config.yaml
norm: "rmsnorm"
attn_scale: 0.125
learning_rate: 0.00246
final_lr_fraction: 0.0
train_tokens: 881500000
Below are experts of layer 2 (counted from 0) of a mixture-of-experts language model. Rows are named router (the router's row for the expert), gate (a neuron's input weights, with its number), up (a neuron's input weights, with its number) and show model dimensions 0-191. Each number is 128 + 24 x the weight over its row's rms, rounded and kept within 0 to 255.
After each expert's rows: a language model's description of what the expert responds to. This comes from a sample of Wikipedia text that the model never trained on.

# expert 61
router [ 96 138 139  98  92 143 118 108 177 113  99 117 173 145  98 149 150 141 117 155 118 132 178  99 170 150 134 102  89 143 134 152 161 129 100 125 129 143 133 139 129 153  94 140 100 145 115 158 167 153 143 169 117 132 105 141 127 133 162 112 140 112 202  94 125  77 138 133 129 144 128 109 110 153 130 165  82 118 127 106 126 113 137 134  99 100 146 156 137 130 129 116 109  94 216 164 141 104 161 107 145  93 104 133 106 148 124 125  92 128 122 152 121 136 131 151 127 147 166 129 116 122 130 152 155 126  73  96 130  94 129 113 136 126 142 108 134 138 147 104 108 155  74 156 160  81 104 129 168 110 148 122 124 111  82 134 113 134 111 117 149 141 110 149 149 129 140 134  88 131 158 107 165 126 151  89 157  99 158 118 130 129 115  97 156 126  99 123 125 147 144 138]
gate1 [135 146 132 108  79 104 149  88 108 110 116 154 148 102 104 108 110 105 103 109 114 143 134 139 187 125 141 144 134 143 126 116 177 133 113 112 163 169 103  99 140 111 142 135 109  91 182 149 153 182 115 148  99 130 113 122 135 157 126 106 106 123 103 135 151 151 135 121 132 112 146 144 115 165 127  97 126 110 162 149 109 121 139 102 101 113 160  95 159 146 117 128 155  90 122 126 184 111  65 114  83 161 103 133  76 130 122  98 129 118 145 100 151 117 107  84 145 123 133  98 139 131  99 130 118 144 124  94 107 154 164 148 117 158 104 105 132 101 132 146 113 134 167 127 163 107 126 119 124 154 151 108 102  74 107  93 139 159 145 150 103 153 135 120 138 171 119 120 158  90 154  96 145 102  78 114 147 139  91 123 119 126 126 131 167 110 153 169 143 118 113 113]
up1 [ 89 119 131 179 111 111  93 121 120 112 138 143  95 119 150 157 147 107 167  91  98 102  89 105  97 124 139  90 132 140 158 100 159 108  79 108 107 121 123 142 134 109 163 173 150 110 100 120  87 154 121 143 103  96 113 157 120 156  73 129 132 143 151 124  95 120  99 127 131  99 131 140 159 121 131 113 136  92 115 147 127 114 107 134 164  73  96 105 158 103 131 178 134 143 154  89 151 129 110 122 131 136 177 132 105 112 115 143 152 123 138 166 131 154 135 108  80 115  91 164 128 118 146 123 103  94  89 109 115 141 120 132 143  84 125 127 127 127 124 157 126 129 130  59 115 164 140 168 154 137 134 127 154 126 149 158 106 114 131 116 111 100 109 120 140  95 103 112 111 145 152 108  86 169 156 130 150 133 108 118 161  95 176 157 139 173 138 114 116 120 136 135]
What it handles: Year second digits. The digit after a leading 1 in years, mostly 9 or 8, as in 1955, 1864, 1904 in dates and birth years.

# expert 52
router [115 140 133  93 138 169 126 141 105 158 135 111 128 110 145 113 129 104 156 163 115 153  90 135 133 114 120 169 157  87 106  88 118 126 121 152 125  96 140 136  96 142 120 100 118 147 113 144 175 178 140 147 110 113 138 103 139 143 143 139 129 114 162 140 125 114 145 117 124 109  89 147 125 139 168 125 154 105 109 109  89 168 100 134 122 115 123 133 120  93 125  84 149 114 181 152 126 122 134  99 105  97 111  91 149 135 135 101  80 144 121 130  99 144 139 143  98 112 135 105 124 125 121 162  71 170 119 127 154 138 137 133 134 144 142 135 159 123  86 142 142 132  98 158 172 116 124 158 164 160 177 134 161  77  86 112  65 118 174 113 121 115 119 124  97 127 156 139  89 136 128 118 179 101 133 104 131  99  91 119  89 116 153 143  83 124 144 108 139 147 159 101]
gate0 [106 102 118 162 113 134 109 141 144 179 125 110 135 167 148 115 148 116 115 124 143 119 111 146 147 106 126 156 128 147 152  98 112 161 135 141 107 119 157 151 163 132 121 109 138 122 192 112  77 158 100 105 160 137 117 116 124 126  99 199 113 123 134 122 107 159 140 120 117 119 132 148 132 143 163 107 145 126 157 144 117  84 153 144 113 125 174 104 122 115 108 135 177 116 129 121 119 127 130 134 162 152 119  77 122 126 136 138 133 130  99 149 171 179 143 142 113  99 127 106 108 132 129 125 156 106 109 114 130 179 170 140 113 118 140 168 114 123 141 141 103 123 137 164 179 159 117 114 145 110 128 166 115 168 102 184 154  92 153 133 133 119 142 119 119 101 105 137 115 100 109 136 125 150  94 175 179  95  70 130 125 143 143 136 129 166  80  80 135 168 144 135]
up0 [198 142 142 135 120 145 160 122 147 116 123 113 106 140 162 133 106 123 112  97  94 132 137 173 121 131 104 145 121 131 125 112 143 138 114 145  96 119 160 116 203 132 118 122 126 127 131  84  76 110 176 127 139 148 153 129  91 149 111  98 132 130 140 148 126 103 126 138 119 110 166  98 144 156  94 144 127 145 118 149 155 145 116 102  97 188 104 130 172  88 116  90 112 131 121 127  99 144 108 128 135  93 145 170 103 133 118 146 151 130 167 127 146 102 131 122 126 140 125 177 139 108 154 115 145 154 128 118 131 119 147 123 162 154 144 136 145 106 142  89 162 159 115 158 135 141 121 129 139 188 135 157 162 151 104 102 142 166 152 120 174  75 139 137 133 108 156 153  88  65 144 133 117 103  92 147 131 115 106 131 154 107 117 154 142 115 111 117  96 167 145 159]
What it handles: Digit zero. Digits, mostly 0, inside years, dates, and figures in tables and text, as in 2019, 2009, 700,000.

# expert 51
router [132 119 105 109 154 128 147  92 123 111 110 156 117 135 109 113 135 149 114 107 143 152 104 131 156 140  98  94 117 137 156 123 119 175 141 114 126  97 146 122 132 141 150 123 110 152  89 103 113 139 101 111 160  85 104 110  89 115 118 147 109  85 102 118 101 106 124 133 154 168 141 118 141 142  72 132  76 137 121 141 120 108  86  93 128  98 165 143 115 126 149  92 137 181 117 154  90  84 143 101 117 106 125 120 110 100  85 138 131 158 137 114  94 100 113 134  86 138 137 142 124 121 138 135 132 105 153 123 122 145 119 159 127  97  94 171 140 157 122 166 115 127  97 151 148 142 101 159 162 175 163 141 137 138 152 162 110 108 124 139 114 111 122 146 165 114 101  69 157 107  93 124  94  90 168 133 156 141 171 130 110 103 134  86 158 135 131 143 150 159  89 166]
gate1 [141 115 118 159 128 132 171 165 145 124 158 128 137 141 152 127 122 126  90 156  81 126 139 121 162 118 120  93 141 146 162 183 109 140 136  62 169 129  97 153 133 159 110 158 114 156 147 103 130 114 127 109 115 138 140 108 114 140 146 154  72 149 132 127  97  87  88 104  99 120 127 135 134 151 137 142 137 128 134 143 136 190 111 110 162 139  87 110 133 118 119 109 145 110 134 137 105 153 125 160 102 135 129 139 105 187 129 131 118 157 164 173 106 100 151 128  97 119 148 128 128 156 129 161  62 135 149  70 155 108 138 123 147 142 141 139 125 109 158 121 118 111 137 112 143 125 139 121 142 130 121 102 135  79 140 112 145 114  69 108 129 170 177 132 161 149 155 131 148 106 103 177 113 157 125 125 113 150 133 111 128 123 111 163  95 116 153 167  99  86 146 124]
up1 [157 137  77 127 121 124 132 146 117 131 129 117 101 146  93 155 143 130 110 118 100 100 140 144 120 133 160 109 127  73 112 136 119 160 135 104 115 147  97 182 124 106 121 127 103 143 147 142 144 121 132 116 141 111 154 158  92 137 144 108 103 162 124 148 124 158 142 157 118 166 146 174 110 135 163 110  96 141 132 108  95 159  77 109 102  79 137 127 128 156 113 164 156 128 142 107 149 179 125 140 150 140  92 143 126 105 106 113  96 113 118 174 125 125 104 138  95 108 173 133 128 170 112 157  68 121 145 174 140 139 189 114 139 137  89 132 137 124 117 133 132 114 100 155 105 169 126 145 124 104 151  99 150  63 136  92 148 110 137  83 154 129 162 139 148 145 168  99 124 107 103 152 134 169 135 153 125 120 101 152 118 144 127  84 136 112 147 105  92 118 130 141]
What it handles: Capital letters in acronyms. Single capital letters inside acronyms and coordinates, such as EAFF, SAFF, LFO, and the E in 115.94611°E; also World in sports titles.

# expert 14
router [166 115 155  99 111 137 112 117 110 105 136 107 151  86 119 120 101 113 120  81  98 110 115 160 110 127 118 137 111 126 155 133 124 114 143 139 106 109 125 174 146 118 171 148 119 147  81 174  86 119 134 134  93  92 119 109 158 125  64 112 145 118 114 103 126 147 120 115 114  89 119 135 111 152 132 121  85 187  98  88 139  91 117 154 159 160 140 143 149 101 159 158 113 121  90 140  94 157 145 129 126 161 119 136 151 139  95 130 106 133 135 189 148 122 141 110 141  76 123 120 145 116 176 111 166 139 108  99 119 133 140 117 121 110 100  94 178 110 130 122 150  98  95 141 101 125 151 116 135  67 119 111 100 128 158 108 114 149 105 142 131 116 131 157 164 101 149  96 166  87 112 109 130 148 152 129 122 133 150 171 145 128 118 119 146 128 162 142 175 116 118 121]
gate0 [140 167 158 105 139 104 157 153 162 120 147 143 101 128 152 174 143 132 139 125 145 114  94 166 143 104 168 136 126 164 116 120 128 143 180 111 136  81 135 149 137 176 113 141 138 146 157 121 137 108 133 176 127 137 119 127 153 143 127 107 111 147  64 165 137 112 125 171 112  90 110 116 127 114 141 145 124 104 132 107  82 156 138 129 148 117 136 115 110 140  82  96 146 127  54 124 101 154 136 105 130 149 129  99  89 108 129  75  97 114 157 120 168 120 158 122 129 118 109 103 124 137 127 115 125 107 110 153 114 141 138 135 106 119 128 114 114 119  88 150 153 155 141 132 131 130 154 107 138 118  96 121 155 105 108  73 105 125 132 134  91 131 136 110 109 122 113 102 139 165 105 104 118  94 113 134  90 224 148 138 114 120 136 143 146 113 131  98 132  89  73 140]
up0 [119 127 148 143  79 101 127  77 165 141 190 124 116 154 165 140 147 109 100 138 101 153 119 127 130 166 120 103 111 111 197 150 110 122 152 172 144 161 132 151 102 120 141  96 120 151 105  88 164 115 136 144 131  94 141 173 117 188 134 125 135 169 107 133 137 111 126 123 115 139 126 140 151 115  90 111 128  88 126 110 158 140 135 125  81 161 156 180 103 166 161 171 148 108 113  94 158  86 104 109 128 113 102 121 120 132 138 122 144  75 116 165 120 137 158 135  56 133 136 112 130 104 153 130 150 120 144 117 155 132 103 104 108 119 112 138 127 143 142 107  88 135 126 147 136 124 131  87 112 151 107 165 134 107  95 148 143 136 129 126  89 109 103 169 145 131 157 109 124 111 119 151 102 117 130 123  88 117 116 124 148 135 110 136 150 117 111 131  98 170 153 132]
What it handles: Word-final suffix pieces. Word-ending pieces ed, on, y, ant closing names and verbs: Morm-on, imprison-ed, Fogart-y, itiner-ant, often before by, in, to.

# expert 15
router [120 110 106 138 145 119 130 128  98  97 147 131 155  77 178  80 122 142 158 154 118 118 166 155 107 164 135  95 108 156 156 151 143 112 122  85 117 176 118 141 155 135 115 124 138  93 134 165 167 179 107 149  97 113 138 126  99 168 131 105 133  98  94 133 137  98 121 183 123 102 131 134 113  87 110 148 134 154  79 142 139 138  80 156 159 112 163 171 104 170  88 146  92 160 137 161 119 154 106 113 133 164 108 156 137 118 129 115 125 121 148 125 103 134 123  95  98  97  92 122 122 112 155 137 171 149 149 125 111 166 139 121 110 148 132 143 124 115 117 119  84 160 115 119 147 142 140  79 149 142 140 128 101 129 126  80 137 123 122 175 140 128 152 100 116 145 135 119  95 105 174 107 143 138 117 139 103 146 127 107 150 113  68 142 135 110 123 142 125 122 152 135]
gate1 [146 156 106 117 115 118 130 121 129  81 155  90 103 149 147  99 168 137 157 155 120 126  84 138 120 128 135 109 142 151 127 164 171 123 122 124 120 153 123 137 131 149 129 144 130 144 138 136 118 108 124 106  63 155 132 149 155 126 152  96 108 116 122 136 161 103  90 155 139 102 164 125 120 145 136 155 165 134 140 117 114 142 174 179 137 149 126 132 125 130 115  79 174 139 159 146 116 123 119 139 154 117 151 110 107 104 141 104 148  74 175 125  60 115  72 141 100 108 116 128 155 185 112 137 165  86 144 127 149 172 127 146 192 142 134 157 145  98 124 132 146 108 171 112 117 129 135 141 113  77 102 126 123 110 129 123 134 112 138 119 120 146 117 119 143 131 155  82 149 132 135 129 171  88 140 141 108 181 113 129 138 137 131 124  83 174 126 118 105 107 149 134]
up1 [101 166 119 129  84 160 131 142 113 135 158 119 116 123 207 104 119 100 128 101 122  98 139 148 127 125 111 184 133 127 113 134 128 147 113 106 142 170 150 104 136 139 105 127 154 107 103  96  70 165  62 125 160 121 117 131 142  79 145 143 143 112  77 135 106 101 136 102 130 117 132 121 132 151  99 170 112 130  93 144 136 116 171 121  93 140 170 132  77 151 138  98 148 159 146 129 106 121 103 187 122 118 116 136 133 124 200  91 137 122 121 101 128 113 104 154 137 104 125 127 135 146 113 155 125 110 139 116 133 112  90 184 119 128 115 132  82 127 129 144 128  98 116 151 121 106 134  92 141 119 108 116 131 133 108 124 123 120 124 104 104 118 132 121 164 170 109 158 144 125 140  98 138 114 133 103 121 153 132 118 103 158  94 123 145  94 178 140 101 131  84 164]
What it handles: Inner pieces ill/all/art. Inner or final word pieces like ill, all, art, ater, ern in names and foreign words: Church-ill, Krist-all-nacht, De Hav-ill-and, V-ern-on.

# expert 28
router [135 107 131 110 108 121 123 167 144 117 129 136 128 119 149 143 107 135 127 126 161 155 142  98 148 112 127 119 139 129 141 134 132 143  94 127 131  98 149 120 174  95 130  91 112 117 114 134 169 118 144 156 148  92 174 116 109 115 166 116 155 101 106  99 161 132 133 118  85 139  83  76 122 150  87 111  89 115  93 104 110 115  91 184 131 125 149 172 141  98 114 110 137  84 129 172 126 120 120  88 133 125 116 119  93 116 153  98 144 157 151 132 115  93 116 171 124  70 135  74  81  99 167 130 130 115 122 163  93 112 138 129 146 114 113 167 140 124 108 167  96 116 161 122 185 136 134 110 130 120 156 118 142  96 139 163 136 139  99 124 138 151 111 158 117 134 150 114 120 150 111  95 131 103 147 122  76 129 125 135 111 116 155 142 123 161  99 144  83 121 161 167]
gate1 [132 123 118 111 121 104 150 156 133 138 149 128 111 102 166 182 152 138 138 138 167 106 128 107 120 117 103 115 124 131 112 129 162 125 109 148 153 162 161  91 153 151  99 145 139 159 108 126  94 141  80 138 110 139 104 155 137 118 118 141 125 133  84 117 118 151 123 121 142 101 178 175 131 163 107 108 120 156 120 142 141 111 131 116  94 121 102 153  89  99 146 133 147 133 123 112 114 161 144 165  97 139 144 161 178 155 131 143 159 126 147 167 120  62 156 127 106 101 102 164 118 102 153 157 114  90 129 104 122 137 135 104 135 143 117 167 108 144 102 148 126 114 129 137 132  97 117 108 123 122  87 112  86 144 134 123 148 111 114 124 111 148 142 121 119 136  70 137  97 104  69  90 156 161 135  84 120  95  93 116 124 140 123 105  83 131  68 135 177 160 157 137]
up1 [157 148 114 136 138 133 126 160 113  97 143 148 106  81 187 163 146 142 122 130 135 123 148 112 153 120 124 117 136 130 102 132 144 148 117 142 127 161 137  82 142 148 119 129 121 160 126 113 100 164 136 121  91 102 122 161 157 128 117 156 120 151  94 141  92 136 121 128 144 101 134 129 133 150 111 109 113 121 160 166  70 130 129 125 131 128 135 175 116 147 114 112 178 125 117  87 121 152 102 178 113 142 129 131 104 144 125 150 154 183 135 125  97  68 147 154 162 148 110 188 125 109 147 129 153 135 168 138 117 125 112 129 137 135 109 146 158 148 146 164 124 181 117  86 143  90  98 106 108 153  84  84 111 148 151 158 199 161 117 160 157 104 132 107 131 114 115 112 108 128 129 125 115  90 109 108 144 126 146 121 132 118 112 120  76 129 173 145 148 123 149 161]
What it handles: Digits and quantity nouns. Single digits in coordinates, times, and decimals, plus quantity nouns like number and amount after large or unknown.

# expert 48
router [ 99 110 136 128 163 158 170 105 159  90 125  86 144 147 124 134  99 131 122 131 134 149 136 114 120 134 134 129 112 122 119  96 104 128 134 134 116  86 146 108  95 128 128 100 110 178  95 119 134 121  93 119 181 138 123 126 115 103 158 119 126 136 104 135  91  92 145 130 114 122 130 143 168 122  85 121 153 135 164 163 167  83 142 138 117 117 156 134 111 128 132 126 126 155 125 160 150  75 146  95 118  67  97 153 120 128 139 126 144 126 141 131  76 109 132 118  91 127 129 129 161 124  69 150 129  72 178  96 135 106 127 156 141 141 148 144 158 118 159 132  94 133  96 166 143 155 148  91 123 131 148 152 143  80 134 146 131  84 131 150 108 114  89 118 117 129 125 142 206 131  87 144 118 106 168 155 145  96 141 133 145 123 117 137 172 162 118 151 130 116 110 133]
gate0 [ 90 132 144  80 141 149 146 154 147 131 100 182 137 127 115 138 125 121 156 114 129 120  87  94  95 167 129 146 127 147 133 129 136 101 118 167 105 164 135 125 116 111 120 113  92 113  77  93 122 113 156 117 146 154 129 107 140 105 138 148 148 113 148 177 128 117  85  74  87 126 124 127  86 146 112 105 176 133 113 162 136 147 110 137 106 210 161 156 139 150 156 167 115 107  92 175 141 117 156 125 127 149 145 174 136 141 150 173 175 153 121 122 119 137  86 146 105 114  95 133 101 115 175 120 100  95 148 134 129 131 122 155 130 146 104 115  97 143 110 140 169 142 126 179 125 116 138 146 167 116 119 173 134 132  98  80 127 109 112 121 125 101 148 128 115 118 150 115 117 132 112 125 129 124 152 111 130  98 103 127 124 142 130 135  99  79 132 146  97 112 126 114]
up0 [154 107 121 118 132 109 108 150 158 121 113  94  93 139 157 150 138 163 121 131  96 100  96 147 109 130 175 157 160 169 111 123 122 125 103 145  98 166 171 123 149 112 110 102 125 114 146 132 112 150 120  99 134 109  83 114 107 112 147 116 136  80 107 164 105 113 123 125 134 104 104 116 123 119 108 117 159 162 136 151 124 157 113 114 140 124 189 125  92 104 149 117 124 111 141 125 105 130 148 114 135 109 152 156 128  78 149 109 136 125 159 114  95 123 148  95 131 150  81 141 130  66 175 156 154  91 128 113 107 143 112  69 120 138 157 190 137 148 112 175 155 141  78 125 116 129 129 128 105 131 162 130 119 140 109 143 131  58 124 162 131 151 123 124  75 154 141 121 146 104 147 137 131 113 125 131 107 101 117 131 130 129  93 123 119 112 168 122 151 139 123 194]
What it handles: Capitals in abbreviations. Single capital letters inside acronyms, Roman numerals and codes, such as Super Bowl XLII, QB, NOTA, GOST, CDU.

# expert 39
router [168 124 108 155 161 149 109 124 131 126  92 127  89 152  88 111 122  98 156 130 139 114 123 102 106 168  89 128 146 164 145 121 164 112 129 110 154 128 130 108 137 145 120 146 144 143 147 119 163 124 120 112 143 149 146 159 125 140 178 115 102 143 109 125 142 144 109 143 128 100  99 163 148 153  92 137 120 105 123 145 169 115 144 182 136 118 123 146 118 150 101 140 145 138 161 155 119 118 119 169 118 144 115 114 109  94 112 144 162 125 138 152 135  97 166 133 159 124 125 139  94  96 152 150  98 148 151 116 207 116  96 118  80 150 134 133  99 165 127 129  96 103 164  86 130  93 101  86 109 159 113 150 157 130 134 121 142 130  68 119 106 126 109 134 127  65 110 136 117 107 132 111 134 170 162 125 144 203 123 110 130 146 108  94 113  91 117 125 138  89 123 116]
gate1 [140 115 112 140 135 129 146 140 133 115 182 110 135 152 109 112 102 110 135 106 143 104 143 121 152 133  92  86  88 148 154 173 116 112 139 144 154 113 173 110 153 133 107 125 149 116 125 112 109 162 123 106 109 114 105 149 138 131 121 104 174 121 122 135 167 129 134 132 157 148 138 188 127 139  84 115 117 107  84 153  90  92 125 129 106 154 164 157 149 124 117 107 163 132  97 128 188 135 136 149 157  97 116 129 128 110 136 159 173 130 118 108 112 131 145 135 139 133 115  97 107 147 142 180 131 141 112 133 151  73  84 131  58 138  84 143 110 104 150 136 130 155 147 153 133 143 116 150 116 169 152 133 132 109 112 149 111 126 172 141 162 114 110 160 101 120 122 137 173 145 117 117 122  79 121 131 142 146 139 121 118  88  65 112 138 148 139 130  94 107 153  69]
up1 [143 116 131 111  82 113 164 122 126  96 107 114  95 112 143 124 100 157  91 138 135 178 112 151 168 162 132 156 157 143 125 119 100 139 137 151 128 145 122  98 159 116 164 140 162 132 120 132 137  97 162 115 135 125 108 134 126 125 116 117 100 127  87 164  91 114 135 151 122 162  79 122  93 174 154 117 120 102 149 106 149 121 115 117 107 154  99 142 116 150 131 111 115 135 148 128 103 124 107 126 172 146 136 165 107 134 117 115 124 102  88  69 120 118 123 124 129 162  91 143 127 127 155 122 121 124  99 126 136 170 152  98 137 177 182 155 129 102 119 111  94  92 127 171 127 129 164  81 134  71 118  98 158 126 119  71 150 103 127 101 157 145 138 137 138 165 140 155  96 123 145 157 145 116 180 167 153 114  99 115 122  85 141 120 103 135 148 119 142 138 153 159]
What it handles: Mid-word pieces ear/eter. Inner syllables of ordinary English words, especially after a prefix: disapp-ear-ed, Und-eter-red, p-ear-l, W-atch-tower, among, along.

# expert 6
router [119 107 113 101 140 109 125 142  98 103 114 154 118 115 137 129 119 165 171  93 160 113 130 113 144 137 148 111 119 131 182 183 111 118 111 124 170  67  97 163 140 104 154 110 135  85 131 162  99 121 142 119 154 161 135 147 121 116 130 169 137 141 121 125 115 106 123 116  83 155  99 160 104  79 133 118  99 126 126 128 105  87 164 106 136 139 129 161 111 109  95 158 114  77 133  82 151 127 153 126 144  98 148 127 176 164 157 106 114  92 177 107 130  81 132 135 150 126  83 137 157 114 150 139 129 116 137 112 109 144 125 118  89 129 102 140 112 156 150 141 130  98  98 131  98 169 118  92 151  80 143 151 175 125 125 118 142 140 127 138 138 160 121 113 153 138 142 111 151 121 150 127 135 150 113 118 163 127 159 154  95 145 131 120 162  91 129 142 171 158 163 104]
gate0 [135 101 144 125 126 156 142  86 130 157 129 110 136 118 163 168  94 125 124 131 168 147 134 158 147 110 113 153 154 103 112  92  78 145 160 130 113  86 111 136  87 129  50 136 124 133 101 140 170 164 145 123 152 161 137 120 131 157 111 123 151 121 172 151 117 150 150 112 100 146  87 131  99 131 118 122 149 141 153 180 119 158 109 129  81 117 126 121 114 130 147 107 100  75 111 137 125 143 120 147 120 127 116 189  85  85  99 153 122 121 137 140 171 135  93 112 127 127 120 129 150  58 115 136 144 101 158 157 114 115 109  77 106 133 108  81 109 183 137 126 144 137 103 125 121 163 141  89 120 167 132 122 122 172  95  76 121 136 109 128 135 115 105 149 141 129 131 127 154 141 132 122 146  96 168 131 108 140 129 149 122 131 141 157 132 114 112 115 147 119 141 127]
up0 [ 98 103 136 135 133 151 119 124  96 133 114 117 143 116 143 162 116 132 152 151 136 162 146 171 154 104  73 117 115 104 141 100 111 136 163 111 150 108 132 147 133 113 102 142 125 130 139 122 116 139  96 140 138 116 140 152 162 178 111 162 130 126  99 105 122 102 125 110 168 150 120 179 106  98 149 119  96 189 135 123 168 117  94 117 117 133  91 122  96 140 131 106 131 131 132 118 165 154 119 127 135 104 111 129 146  49 107 151 137 111  76 146 186 138 134 114 116 137 146 112 106 118 146 164 132 118 186 105 140  93 124 103 148 142 153 107  97 159  84 126 125 109 109 110 125 151 106 143 158 114 100 144 132 120 137 108 107  64 142 141 137 107 136 131 106 112 130  91 168  80 165  97  97 109 131 131  95 129 106 111 132 103 115 134 115  64 136 170 129 157 138 114]
What it handles: Life-event verbs, odd fragments. Past verbs of life events after was or he, such as died, born, left, lost; also x and ide fragments in names (Araxi, videos).

# expert 25
router [148 136 133 134 145 140 113 155  93 132 175 121 110 138 149 131 137 137 133  87 107 135 119 164 127 118 124 114 112 109 117 173 135 132 156  77  99 145 149 120 176 113  88 193 115 177 108 128  99 149 116 110 145 145 141 155  85 150 100 176 147 109 167 144  90  93 122 139 130 157 132 125 106 110 153 126 159 103  86  99 136 162 118  70 134 115 110 152  73 162 141 126 122 108 183 150 106 107 144 100 136 139 107 176 135 121 154 116 121 141 126 161 140 143 144 122 121 138 123 138 140 101 136 130 135 152 166 108 115 103 111 103 132 122 133 110 168 149 111 140 116  87 138 107 122  85 161 162 137 160 105 169 188 128 122 150 165 176  96 145 115 152 107 130 178 129 132 106  97 110 127 102 134 125 119 124  93 137 124 112 125 169 108 139 138 124 134 125 139 107 152 132]
gate0 [138 143 125 119 127  51 132 156 121 118 143 137 135 159 143 132 142 123 115 129 155 132 117 139 158  97 129  97 162 117 141 112 113 102 120 150 220 126  88 147 156 114 115 101  67 122 146 140 148 114 155 133 116 143 139 135 153 145 121 114 157 161 174 152  86 132 157 144 119 156 130 108 111 165 129 111 116  89  88 109 137 128 122 127 145 155 132 136 133 114 135 110 131 117 112 153 166 112 104 170 109 119 123 186 129 118 132 117 108 173  92  85 109 124 167 159 102  98 114 121 150 166 125 115  99 154 105 126 172 117  93  97 136  87 118 178 121 152 105 119 107 138 112 158 129 135 132  97 149 142  92 144 123 124 172  91 151 137 124 115 111 124 117 135 135 159 126 141 150 145 156 127 144 139  69 139 108 135 146 158  79 164 122 127  84 125 135 109 164 140 114 146]
up0 [ 83 128 131 129 152 139 103 120 142 139 160 141 133 105 119 100 119 157 107 114  79  84 158 145 132  82 129 105 121  93  73 101 120 106 135  89 132 165 118 125 145 148 139 112  94 128 187 108 103  99 156 145 141 121 102 132 168 139 127 157 120 127 131 144 105  73 130 126  88 125  79 156 138 119 163 138 149 129 134 135 130 177 114 118 107 130 152 144 115 129 129 110  97 131 140 104 141  85 125 132 153 116 142 106 116 126 118  94 144 118 129 152 112 125 163  85 145 122 145 118 114 138 168 137 104 152 108  91 193 144 125  97 152 137 126 139 117 116  98 188 128 121 128 115 114 125 205 153  89 112  97 130 112 133 123 101 122 137 141  93 141 122 132 156 159 121  91 162 137 131 105 116 119 123 149 178 148 116 181 145 144 141 153 120 149 131 103 125 107 181 156 155]
What it handles: Closing quotes, name pieces. Closing quotation marks after song titles in lists, and pieces inside Japanese, Slavic or Indian names, such as Chiba, Kovalchuk, Mallikai.

# expert 26
router [105 144 122 125 126 143 100 145 159 129 121 127 133  91  89 105  90 137  82  73 139 168 141 159 141 152  89 105 126 179 133  88 133 108 159 169 134 140 142 156 122 139  96 121 167 149 106 133 135 147 138 107 132  93 178 107 132 165 121 160 157 124 131 112 141 152  91  96 133 153 146 129 117 111 143 125 146 105 109 108 123 136 118 148 104 121 139 162 152 149  93 122 131 117 136 157 130 135 149 165 144 144 118 137 130 151 134 122 106 156 162  85 127 152 130 103 179 136  91 106 119 124 114 135 131 166 173 149 130  79  96 142 116 118 124 126  93 143  99 161 171 133 100 140 117 155 127 127 111 165 147  80 102 122 139 109 142 122 112 135 127 122 123 153 128 127 130 146 125  96 156 152 113 152 113 146  99  87 177  76 111 131 122 115  44 139 100 110 162  85 130 133]
gate0 [135 116 134 172 171  59 131 127 111 151 188 107 111 108 122 140 141 119 134 151 110 105 146 119 148 136 143 152 143 155 144 138 178 120 148 133 153 146 149 141 102 150  92 134 100 129  96 121 113 150 103 133  97 130 160 135  92 107  93 133 114 123 104 146 118  97 150 132 113 123 129 160  92  71 105  92 147 147 120  95 126 154 161 102 148 118 100 151 101 168  95 158 107 132 111 113 161 139 125 129 111  60 109 125 147 116 159 164 139 138 106 137 131 129 130  99 131 103 112 106 154 187 129 163  98 135  96 131 151 110 102 111 134 113 110 122 138 151 105 108 143 106 147 174 130  85 121 142  95 138 121 145 104 130 153 142 104 133 154 178 135 145 119 121 133 179 136 136 121 130 124 197 132 113 168 100 112 133 171 114 127 128 138 101 110 120 184 136 132 105 117 148]
up0 [138 120 151  97 105 128 177 101 138  92 116 140 165 177  96 126 153  82 131 170 190 134 142 137 125  82 111 123 141  77 172  89 137 169 132 151 120 131 130 112 184  78 121 136 165 155 121  98 142 109 101 147 132 143 152 118 135 135 126 144 151 153 137 136 121 129  77 107 121 141 115  75 129 121 130 127 119 109 110  93 130 161 116 139 108  99 119 136 126 127  90  75  93  97 143 129 140 141 116 159 174 135 134 104 141 108  92 152 126 130 123  71 138 133 137 138 165 129 151 121 127 137  97 166 142 153 151 137 115 120 137 154 110 151 141 131 119 122 118 103 134 151 124 141 130 165 162 148 118 115  96 116 142 131  96 203 136 127 127  81 123 110 151 115 111 198 118 163 154 139 145 134 133 144  88 128 144 108 107 144 142 149 142 144 127 128 167 134 133 135 127 116]
What it handles: Vowel-consonant middle pieces. Mid-word pieces like um, iv, ust, ev, em, ug inside English words: cons-um-er, rés-um-é, carn-iv-orous, mistr-ust, D-ust-y.

# expert 20
router [112 121 129 121 150 126 143  92 148 100 104  91 106 135 131 141 138 138 121 136 147 140 115  96 126 154 145 136 121 131 122 163 117 145 112 116 127 124 124  82 116 140 148 117 129 165 189 107  89 115 165 139  86 127 134  98 167 112 126  88 143 143 120 173 125  79 108 147 154 127 153 112 129 111 149 155 129 100 136 130 143 148 132 110 127 128 136 162 104 180 161 102 124 132 130 230 148  88 146  93 122  87 106 142 142 122 113 115 104 173 118 116 144 142 165 147 158 116 146 126 115 111 157 125 131 118  91 132 115 118 111  97 174 160 100 145 147  59 139 135 157 130 121 146  86 137 109 132 149 109  92 167 129 111 102 110 169 145 143 117 152 108 157 130 125 190 130 147 106 143 146 105 103 103 132 165  97  87 104 141 138 152 115 129 131 136 136 123 127 110  87 111]
gate0 [113 116 170 119 158 120 154 128 129 115  79 114 128 159 151 168 106 125  97 175 105 120 119  98  92 124 136 138 134 168  88 110 103 107 139 154 147 123  94  93 108 140 130 110 117 101  93 147  88 114 113 131 134 107 164 122 140 138 121 179 145 150 134 149 102 142 121 169  97 125 138 114 129 186 152 118 144 115 148 119 101  91 139 142 156 155 125 197 126 145 141  93 157 122 108 116 204 142 161 159 131 173 116 112 122  77 131 154 156 132 129 126 139 116 143 172 130 137  79 155 101 119 144 112 129 176 128  96 117 162 153 122 130 152 123  93 153  86 138 106 111 136 126 112 142 122 126 135 135 112 120 123 140 118 111  74 142 185 121 139 122 140 139 119 101 138 139 133 112 113 141  95 100 145 117 160 158 116 136 109 130 145 120 182 133 164 152 106 106 156 140 143]
up0 [121 132 110  88 115  97 127 112  92 163 123 159 118 117  95 130 142  84  99 107 115 147 113 122 117 124 128 123 116 153 102 110 143 157 105 151 130 133 127 108 107 113 150 147 127 111 120 129 111 124 173 131 162 123 160  95 134 139 143 162 110 114 180 167 179 107 158 115 119 153  92  98 123 116 141 173 170 109 105 150 152 178 130 120  99 145 148 153 118 142 139 144 131 121 139 108 114 145 112 148 119 144 168 146 161 128 117 134 110 153 134  87 102 138 129 105 174 128 114 123 160 121 122 171 103 140 138  91 139 145 150 152 115 128 133 134 126  90 105 123  55  93 121 134  93 122  89 132 116 151 162 140 142 114 103 167  78 113 105  97 133 122 134 122 124  78 114 146 135 106 121 138  80 122 170 154 151 160  84 141  99 163 169 190 114 121 153 102 129 124 126  90]
What it handles: Commas. Nearly every comma: clause commas before and, which, but, and thousands separators or date commas after digits, as in 1,132 or 22–26, 2022.